{"n_layer": 12, "d_model": 192, "n_experts": 256, "experts_per_token": 8, "d_expert": 32, "d_shared_expert": 0, "activation": "geglu", "moe_layers": [2, 3, 4, 5, 6, 7, 8, 9, 10, 11], "router_score": "softmax", "normalize_top_k": true, "routed_scale": 1.0, "balance_loss": 0.018, "balance_bias": false, "init_std_router": 0.00694, "lr_router": 0.000526, "vocab_size": 2048, "norm": "rmsnorm", "norm_eps": 1e-06, "tie_embeddings": true, "optimizer": "soap_variant", "lr": 0.00489, "beta1": 0.95, "beta2": 0.98, "batch_tokens": [32768, 65536, 98304], "seq_len": 256, "train_tokens": 525700000, "steps": 8563, "dataset": "wikipedia_en"}
Below are experts of layer 8 (counted from 0) of a mixture-of-experts language model. Rows are named down (a neuron's output weights, with its number) and show model dimensions 0-191. Each number is 128 + 24 x the weight over its row's rms, rounded and kept within 0 to 255. Numbers have three digits each.
Before each expert's rows: a language model's description of what the expert responds to. This comes from a sample of Wikipedia text that the model never trained on.

# expert 52
Scientific and Latin endings. Word pieces in taxonomy and scholarly terms, such as -ae in Noteridae and archaeological, Phylum, family, human.
down1:132093128138109106116156158115134122103123105126147151145120127086138153099117115133182109121124105118127114098134175094120143109139148088155099135098134148116143119171141128131145196117134146133145120100158103121135145156108079161103089164134102129127128150084142118115110119156165131106095117134110157092140126121109125142137125102116154110117144173136122126119143085112177125137093139131146123126157157142132105119158176124126128097129127157147134127139152136154106163114128159129109148069144044147166136159138120127095082100145201148102131152086111094122144092132124147087

# expert 18
Quotes and apostrophes. Opening quotation marks and apostrophes in contractions within quoted speech or lyrics, like I'm, didn't, "The; also line breaks and career.
down0:148135124138135077124143108101166145113152158159100144134115136170107182193133109140114181136152105163129127096141101121096084112070111173108135129121069146150106141108136165144130161117131154156129145138114135083126110104054124136115126112190132110138140129152102173128127144153104153125136125141153124125132091175150114147115123137106109124112137118142133112133131151130125171108105113150160100135127095152106123169125106145150122087155138155123097130128123111111102130159142128167154107137155125133141094098121140163089142135183125138114108107127093109125163131159123113078

# expert 14
Word-initial prefixes. First pieces of words, especially capital O and prefixes like pro, rec, Con, sub, trans and over, e.g. Opera, recognized, project.
down1:102089121114136142157152105117136130092103129119148104131137105154154097134132142138161183123144120135122120151166137148127133111155165130151136099146138131118123138107159064114199157117138138142124117176137134116145093128138174095155104127131095132144076176110136120109094137096089120166128122120130088137149129116107122090142099128136123148090123195139142097131129144158122145080086106143101131111101123146116175114109105116103119090137144116130145117074171130116145155153130135145173090096108161131122138171120108123141094106133158128128138124076143086152125099160115155119

# expert 34
Endings of proper names. Last pieces of place, event and league names, as in World War II, League, Cup, Linlithgowshire, Zagreb, Nightingale.
down1:166072137134136149124132087139150119145153126163064127152114107182120124161121103100092135140112132122125129115151177150123126113110138150152148125152104119103111180143099112123119114143092109145092127172155133129106121085141092121122150140135129085162110156126139097142122137142091159129132086136134093105133128143152118109127138130108092116103146129128112127137148158145155102173144124142111106092132145114113143162088141118142124135157121165140066105185063105132147125143159101135144103159086109127137102155148118126069180140107090137141130111113091133090133106101111120104

# expert 32
Title-initial capitals. Capitals and first words right after an opening quote in song or film titles, including Greek, Japanese and Chinese titles, e.g. Sou Kano.
down0:132118087104126121108153152123112137128117153129139151167121160163151154122149186165130145109143103092164152142174177132118142105128125159147121147134124144141080137124145136118096143163144096164129084111096144116095106146113114127142125114096155156147142145092147123143079139115166108104144125142119146103104077127128125095115090134166137142103121134113119164130124178156094117161098102141092154103126111144091110166100049127092123154131094155106160133110136111142074160155101112133146123114085128119123114101110130094137140132140105107096131127094172090151122111106127129143

# expert 49
Buildings, roads, places. First letters or words about buildings, roads and stations in architecture and transport text, such as b-order, b-alconies, building, line, Street.
down0:108165124129115119159152116123115157089111112113167101134107130170105153148142150144115134088135140138078141132125123173146112111116129144080093104147145136115167120127108126152137163134130128112159148143125149129139118142136102147130153186102176147147125111175112127151087145149125150143139074174145136100142112121157142117161129138119121153147131121134130121148138164118124159094097074139141159118090108105081112137078133158130110095164141103144077157126149162106087113140179152179099097134113072132163098113116127143128125139114106135082108131135108150124141139149092086112

# expert 36
Adjective and noun suffixes. Suffix pieces like ent, ial, ant, ican, ior that complete political or legal words such as Permanent, Superior, Republican, patient.
down1:136113150084130148128137120146116106153122121125143135131117136149106115113149123124142119119125104119162112087198114080152153116134134159084133151102107126148107083138068095107106138172142122128089117127162123119134108138081119098128099117112156057151118112163115142119085185160155102131144120109110128105140100142140120165154110124143098091134116105096146103159138135117165095096119145116104101134106112098095142151149154150131105115111121100115131133127117150093130136132171087112141140157120055129117123131121140171093158120122124095137124096136135101097154149182111148087

# expert 48
Infobox field starts. Tokens opening infobox fields or parentheses in biographies: Died:, Country:, (age, line breaks, the letter d, plus Arabic-script bytes.
down0:123125146139143130116103104114115139159120140123151123128135119154147118139133140138143102133160064077137086116102114102132113111200135149098168134122118126116152092101159116145146132123087105144131146101181155100142155147134112136100069135152089099123149170113132120089120146103114134113133126119147142176138098073113101163067114112149141109150102106152128119142157109172159092099132137151132107152125117136149156137135127118157117136102130160125147155087134092131150122110114092141123133138163152109134136166052147110134118145101136139199140125152087140137156139112117150119

# expert 3
Letter n mid-word. Word-piece "n" and similar n-pieces inside words (sy-n-thesizer, did-n't, wit-n-esses, d-yn-asty), plus some sentence-final periods and stray table tokens.
down1:102157096110084079093121125136091087129158103153137111164149149110110148128115126175120146137102148108099132106076133092104127126099182106144100104126140104148128129109146146116107140144141132132138142164129108114172104121096131136150082149107135128118069147111146159128124137147169108104109119163145161164106122145105153086081137115139179112099119104163107142104148138138121109091104094128102154134155119116136093129148130158059137148103094130111130161147134134121106091103131110128089075122094116144143122157091162152127122123071093104131137140109109126150113138116141121113

# expert 8
LaTeX and short stems. Pieces inside LaTeX math such as backslashes, braces and \infty, plus stems like he, Che, Har and He/She pronouns.
down1:098131119133157115158117136083076089126138126156112119119156113119115127127157181119089144119118155148145088161113106134160144126176142123148120136146159182121118084133098141118080161129077127121073136123136108141132097156105137134138160149151097133171138128137132129131144149095153114082145159138108132111172119139146129146154107121090114135138153169111121118115148140109100158085101129143093128127114173124159141101109128107132121120096070098128180115155151118090132162109170158134136156138181094121120122140161173133095082148138091151132100134126134133124143155139138144154

# expert 2
Foreign name fragments. Mid-word pieces of non-English names and raw bytes of Thai, Chinese and Indic script in tables and cast lists, e.g. Ph-ay-a, Sun-ico.
down0:109143112166151131110126146160154118152105122124101127124112146130129068087155152094088135113125136118120110143127114142146087148133154114161156140102109077166141108114129142121145095114150074113124135117102137140121092087146095121137132147120148087116135159102151146115141079132120092127122098154094118098133179115127106160090122142098121099186145159152179141149159163125095101142180121153100104118119142128131137123142127108147145114118137159091134119113134158095115155143110105115131144129174171114142123138115147151069069142103155095112164147136112132090087124106158131107

# expert 31
Government and register stems. Middle stems of political and institutional words, such as Rep-resent-atives, Reg-ister, Trans-port-ation, Party, Democrat, candidate.
down1:144124162060153173106144131114105142156126139120124143141128143099125125181098128083167169134147125119163139139102129115096107124141134140121132107138133175162147128106150110108156150150151212118127110100097107114107128155139079155131130158106143123131135100101123079121119140158133077131166134133135126096139118134129173130138110183166161103145097124145160116141114127119104115124146129085132098120131079090141137132133140088124133158123127134121107135161163181110149130151120104136102112079087159078106116090124130110116120151130117136101131111095126164175114156151131122115

# expert 23
Agent-noun and gen- pieces. Mid-word pieces like er, or, ist, olog and gen/Gen inside longer words, e.g. charact-er-istics, philosop-her, gen-erating, gene.
down1:119136100132104114105158150128105205130166141119140113119097159124090135140110107137155104119138148096101109140133132124137127114110113138119142114145129155137128135136075132113128120150116125140138126115151150110118106134127109160145130144120133144136163170094191157161100140092144146147139112097189142097133099148105093134108112113125152146128144093110149161069150101100084115123104094149087084115135116128160141123132145138132158165192132119094133146137134102091162116146086116073147126154106104126055131121076121110122101130134124142130128165131160175141099111143132164125

# expert 20
Letter C word starts. Word-initial C/c pieces in institution names like Court, Council and College, plus endings like ourt and andid.
down1:145141140135114122176136152148154118122098150142185130134165156128115153128135127152140137139094094142091147089163147112110174122113132138150120100125147150131132099149119132116145119190132162083164125126142135094154149119120120113144167155130108124156120128173103162143093132141116122127100090138088109124144172134109080108115090155117132123134156132104074115152145092116111130149128106139147153080146099143161071147112166119182095106099087151108143119084131111130104152133114130128099138169144138147153120144141104102114121166105179180102153102138164144130130137153121147107